python train.py --d_expert=32 --hidden_act="squared_relu" --num_key_value_heads=4 --norm_place="pre" --norm_eps=1e-06 --init_std_o=0.00711 --beta1=0.95 --warmup_steps=141 --schedule="wsd"
Below are experts of layer 2 (counted from 0) of a mixture-of-experts language model. Rows are named router (the router's row for the expert) and show model dimensions 0-127. Each number is 200 + 20 x the weight over its row's rms, rounded and kept within 0 to 999.
After each expert's rows: "comes before" lists some tokens at least twice as common just after its tokens as in all text; "comes after" lists some tokens at least twice as common just before its tokens as in all text. This comes from a sample of Wikipedia text that the model never trained on. Tokens count by the router's weight.

# expert 227
router,211,210,217,179,196,221,197,171,226,214,179,204,166,221,230,215,198,182,195,165,185,230,192,198,211,177,215,177,190,173,161,201,167,219,202,224,176,193,230,184,197,214,232,212,174,185,216,221,197,207,174,205,200,173,188,184,181,191,218,205,210,220,193,214,211,197,167,126,229,201,199,190,184,209,182,209,179,211,202,216,223,226,203,202,185,167,240,218,212,190,206,203,227,218,180,212,229,202,194,216,211,183,177,219,194,200,199,183,206,177,229,172,206,234,202,209,249,217,198,184,179,190,181,183,219,211,202,243
comes before: "1", "2", "0", "3", "5", "4"
comes after: "\n", "1", "\n\n", "2", "3", " | "

# expert 197
router,184,205,183,200,202,179,207,184,166,236,196,209,237,167,240,215,208,196,184,213,200,184,193,149,211,211,177,199,185,186,205,211,178,223,203,217,205,189,202,209,210,198,212,205,205,173,198,161,194,199,200,211,197,173,224,182,187,229,191,205,208,185,209,200,209,211,213,205,170,196,220,183,146,175,249,135,194,201,228,189,187,198,221,215,195,213,186,215,173,203,162,219,167,174,149,186,177,209,200,199,217,213,183,220,202,209,239,206,226,186,219,223,201,220,196,225,198,190,210,224,226,180,217,197,216,221,201,202
comes before: ".", ",", " | ", " |", ")", "°N "
comes after: "2", "1", "h", "p", "f", " Mad"

# expert 87
router,217,187,199,230,228,207,212,188,225,195,233,215,201,191,221,161,215,197,240,183,204,234,172,195,181,199,192,183,217,177,213,173,196,179,193,211,192,197,220,205,221,210,250,184,208,193,207,172,193,211,209,212,188,196,215,228,207,210,224,225,191,252,198,227,237,190,220,207,203,231,212,189,205,212,196,186,227,224,199,179,221,200,173,171,181,203,201,218,141,183,220,213,199,207,191,236,198,218,223,217,206,183,215,188,208,190,185,209,190,212,236,166,180,233,203,235,210,194,253,221,179,192,187,201,224,198,182,208
comes before: "-", "| ", "|", "The", "- ", "M"
comes after: "==", "===", " |", " =", " ==", "\n\n"

# expert 247
router,212,208,200,197,240,207,164,205,199,194,214,192,204,193,194,211,196,172,202,186,207,200,195,197,185,193,192,231,181,184,176,193,200,210,197,192,181,187,201,221,207,194,194,224,189,216,197,204,206,212,179,204,149,206,191,204,187,219,186,194,202,234,199,156,156,190,155,216,206,182,185,145,181,195,193,187,193,193,206,191,199,180,217,227,198,185,205,201,230,174,222,191,207,175,164,219,226,237,153,192,179,214,186,188,208,163,190,209,239,208,201,226,182,172,207,250,190,220,190,182,198,231,162,174,202,152,207,224
comes before: " | ", ".", " of", "; ", "–", " of the"
comes after: " | ", "–", ", ", ",", ".", "; "

# expert 232
router,231,201,208,192,201,177,193,211,191,201,181,179,213,202,196,260,179,208,160,190,216,182,174,238,195,226,192,211,208,175,211,164,185,202,180,210,226,208,156,186,226,190,204,197,191,251,211,209,243,222,219,172,201,168,204,218,225,171,160,208,195,165,227,208,174,169,190,187,212,215,179,201,174,177,188,198,181,204,191,182,173,209,172,193,205,202,190,181,213,197,221,196,185,193,184,198,211,230,210,191,184,229,183,192,212,213,226,192,199,234,184,223,209,212,220,225,186,212,190,201,227,181,182,215,238,225,215,210
comes before: " | ", "; ", " |", " (", "–", ","
comes after: " | ", "–", ".", "; ", "am", "or"

# expert 191
router,220,205,194,187,225,187,189,184,230,216,236,199,176,208,149,205,193,213,231,220,208,183,184,192,193,184,210,228,208,206,196,150,215,223,212,203,170,194,218,209,176,184,202,190,228,194,210,174,212,228,198,212,156,195,177,210,197,210,195,162,176,218,190,177,187,171,164,221,209,181,193,175,179,235,181,169,194,212,208,169,232,184,233,199,198,202,200,191,192,214,202,229,234,171,246,225,216,184,221,204,223,228,192,207,207,197,203,199,194,193,197,194,161,197,217,174,175,184,212,181,191,226,179,176,180,230,204,179
comes before: "-", "1", "|", "- ", "2", "| "
comes after: "\n", " |", "===", "==", " was", ")"

# expert 130
router,215,181,199,195,228,168,175,190,211,238,159,217,212,204,203,189,182,226,193,195,182,182,212,163,177,228,197,191,173,184,193,190,192,204,214,258,226,188,204,211,211,190,185,192,207,225,179,197,212,233,177,221,222,198,191,242,200,212,189,195,177,173,212,172,217,172,212,205,220,211,214,192,186,182,159,184,180,204,219,185,188,220,174,225,205,177,176,225,213,233,208,214,191,167,178,197,181,189,183,230,204,187,204,191,204,215,202,170,216,202,207,199,178,234,234,192,175,169,185,170,189,166,194,163,217,172,184,197
comes before: " | ", ".", " |", "–", ")", "\n"
comes after: "1", "2", ",", "8", ".", " | "

# expert 127
router,210,242,204,210,201,203,207,224,221,199,222,201,180,224,173,204,210,191,148,198,178,188,192,192,188,198,191,227,190,157,186,173,209,214,168,196,169,160,217,210,247,212,198,225,232,200,187,166,233,220,193,189,210,209,226,202,188,216,190,196,188,222,219,185,201,185,206,193,173,195,212,192,172,194,212,171,226,175,212,166,181,206,202,198,198,211,223,177,197,212,160,171,208,200,229,224,181,188,190,199,190,200,224,193,183,172,222,227,207,204,212,182,209,204,206,165,246,216,230,161,211,221,200,190,167,215,205,229
comes before: "| ", "|", "-", "- ", "\n", "|  |"
comes after: " |", ")", " |  |", ".", "\n", "% |"

# expert 100
router,237,190,200,190,220,239,197,223,208,190,223,206,194,220,196,190,202,196,215,156,232,189,179,212,196,217,176,187,182,224,191,204,210,221,188,197,216,225,210,233,159,213,191,191,207,212,215,233,230,209,222,214,210,211,175,196,195,246,174,193,215,209,212,197,176,234,211,184,182,232,227,218,198,182,227,192,211,233,167,206,182,188,194,202,226,193,220,213,198,232,217,235,162,188,209,201,200,170,182,172,181,226,186,209,211,186,188,207,183,188,210,210,195,195,183,178,209,190,160,218,189,206,192,160,199,193,253,157
comes before: "\n\n", " The", " He", "==", " In", " In "
comes after: ".", "\n\n", " al", " s", " n", "==B"

# expert 135
router,216,184,230,219,192,181,178,192,221,178,224,178,214,181,201,229,186,184,200,210,201,192,178,212,230,209,186,184,214,176,181,204,214,223,190,196,199,221,205,170,194,231,178,250,190,157,222,225,191,195,202,211,203,161,213,232,200,181,197,219,207,212,233,239,233,215,220,242,207,226,214,228,216,192,211,161,199,204,199,221,200,182,181,195,168,184,200,211,177,164,191,195,199,227,208,198,173,177,228,180,216,181,216,223,170,186,188,206,204,180,218,178,212,220,239,240,181,189,222,208,192,214,195,180,179,206,210,173
comes before: "1", "2", "=", "The", "-", "=="
comes after: "\n", "\n\n", ".", ")", " B", "6"

# expert 134
router,229,198,200,188,201,169,208,198,182,213,202,226,182,183,225,216,205,178,214,190,185,190,192,195,204,184,202,209,188,203,191,194,186,240,182,218,151,211,199,178,192,215,244,194,209,211,166,205,229,228,188,212,188,179,197,213,186,188,175,211,186,205,200,171,221,225,196,181,223,217,216,164,225,240,189,188,242,213,196,195,227,210,210,220,198,205,182,240,215,211,180,229,196,185,183,203,215,175,219,234,221,179,189,217,161,201,219,161,181,176,173,188,208,201,179,179,210,188,204,250,215,214,176,174,212,208,156,174
comes before: "2", "1", "S.", "3", "4", "5"
comes after: "\n", "2", "1", "unning", " since ", "| "

# expert 110
router,174,200,220,189,182,202,209,187,142,219,194,210,213,166,211,239,183,176,196,203,200,179,201,205,173,212,168,216,265,169,176,169,225,179,209,207,205,181,209,212,189,209,184,196,175,208,190,220,182,205,197,184,173,207,186,215,174,200,226,188,201,223,197,215,234,209,209,169,217,179,218,218,165,181,211,183,181,167,167,181,161,208,184,199,191,210,209,196,200,193,182,205,207,206,203,244,196,267,180,194,208,204,203,200,201,196,167,213,194,203,209,174,187,187,204,189,227,215,175,192,187,181,210,214,227,209,173,182
comes before: " | ", "–", ".", "; ", " |", ", "
comes after: " | ", "–", ", ", "| ", " ", "; "

# expert 199
router,196,192,223,197,200,209,207,160,220,228,221,181,202,172,228,200,216,183,245,165,185,182,216,195,171,213,160,186,199,165,194,182,187,213,212,218,204,214,196,179,184,187,199,194,200,203,183,215,206,184,201,202,199,219,158,238,218,220,183,237,168,216,219,199,196,177,201,170,182,236,227,194,204,201,198,178,215,223,209,196,234,237,181,216,176,221,181,200,213,198,182,210,190,222,205,211,219,229,180,234,231,189,176,195,170,194,224,215,226,239,183,194,164,187,185,213,201,195,235,180,212,193,222,171,198,192,227,178
comes before: " | ", "015", "–", "016", ".", "006"
comes after: " | ", " in ", " (", ", ", "| ", "; "

# expert 142
router,212,204,217,186,144,185,186,204,233,227,193,209,221,235,157,252,192,210,240,182,211,257,216,190,197,207,183,197,183,191,179,207,194,190,182,180,202,223,185,205,217,167,224,193,217,184,202,186,198,232,210,217,226,198,214,207,211,238,180,204,189,212,177,210,213,226,174,185,197,194,207,193,176,196,156,175,195,210,187,182,188,199,225,204,224,204,218,203,170,229,187,179,217,210,169,200,192,196,195,238,178,194,187,228,190,165,172,199,202,192,246,222,229,209,194,205,201,205,194,201,200,196,216,193,190,184,224,166
comes before: "1", "2", "The", "==", "In ", "In"
comes after: ".", "\n\n", "\n", "s.", ").", "\"."

# expert 192
router,215,232,171,210,219,192,178,239,197,225,173,217,208,207,217,200,186,198,189,179,189,191,225,179,206,206,215,236,192,179,201,197,182,161,234,231,216,201,188,234,214,195,211,173,232,205,204,202,232,208,197,217,216,230,206,233,203,183,198,202,180,186,180,194,225,196,185,205,219,176,213,219,190,195,176,218,180,181,230,178,172,194,171,166,182,218,198,189,222,226,225,179,206,189,211,186,203,176,181,185,199,229,185,204,162,185,219,195,182,195,198,221,169,179,199,236,210,204,172,183,208,173,162,214,251,198,154,198
comes before: "\n", " |", "–", ")", ",", " ("
comes after: "1", "2", "ar", "ak", "oy", "av"

# expert 124
router,230,182,198,204,238,164,174,179,206,218,166,199,227,215,202,197,178,222,181,172,194,184,197,179,170,245,175,177,163,179,188,192,185,219,183,215,195,191,236,215,228,178,189,196,216,216,185,186,183,197,184,214,200,191,187,227,198,194,200,185,165,195,208,205,227,156,228,196,234,224,231,205,219,188,164,191,192,177,204,197,209,231,158,220,192,183,178,227,203,201,200,208,210,169,187,189,204,202,180,228,205,172,187,163,220,194,206,211,204,212,191,188,179,229,225,217,185,178,199,211,176,175,199,169,206,176,178,175
comes before: " | ", ".", "; ", "0", " |", "–"
comes after: " | ", "0", ".", "–", "; ", ":"

# expert 164
router,192,213,148,210,164,183,221,191,220,232,183,183,181,215,195,208,193,177,207,210,236,204,189,186,192,193,167,187,204,208,210,210,171,224,160,215,193,217,191,150,211,201,216,219,203,205,197,190,219,179,199,220,216,169,202,199,239,154,189,168,168,194,217,224,224,212,191,206,199,217,154,196,212,196,202,176,174,213,194,185,194,213,163,219,230,205,190,233,216,213,199,181,229,204,216,196,185,192,187,215,227,175,221,199,179,197,208,218,185,207,195,160,190,181,185,170,224,238,240,195,191,195,201,217,184,221,212,179
comes before: "2", "1", "\n", "3", "4", "5"
comes after: "\n", "\n\n", "| Total", "|---|---|---|---", " votes", "| Party"

# expert 255
router,225,195,203,197,241,162,185,176,204,209,182,210,211,214,202,195,182,232,155,207,212,175,188,191,187,221,179,200,178,191,172,194,191,206,215,236,199,203,208,194,219,182,165,192,184,208,185,202,205,222,200,211,218,210,180,238,178,199,207,196,165,172,236,191,227,183,215,215,239,222,215,222,191,181,162,180,183,181,211,181,193,232,173,230,199,177,185,226,199,217,203,220,205,163,211,168,192,181,177,223,212,182,182,182,217,201,212,168,215,216,221,189,166,221,226,220,177,180,183,191,175,152,196,184,207,186,189,189
comes before: "\n", "0", " | ", " |", "3", "1"
comes after: ".", "0", "7", "8", "2", "4"

# expert 233
router,181,234,214,217,172,235,177,167,189,160,223,210,172,189,197,230,227,180,163,209,209,220,166,184,213,188,224,208,224,170,247,204,215,230,176,183,196,207,197,185,205,218,223,217,214,151,206,202,201,199,217,191,209,234,242,233,174,221,185,190,195,172,216,203,228,207,193,207,171,210,180,207,197,244,188,221,213,197,209,204,203,195,208,175,195,214,213,190,183,223,206,175,226,238,209,187,180,206,199,195,209,193,212,229,155,194,232,213,193,185,203,176,183,201,207,208,197,236,211,205,217,212,196,215,216,198,205,221
comes before: "| ", "|", "-", "- ", "|  |", "  -"
comes after: " |", ")", " |  |", "==", "\n", " |  |  |"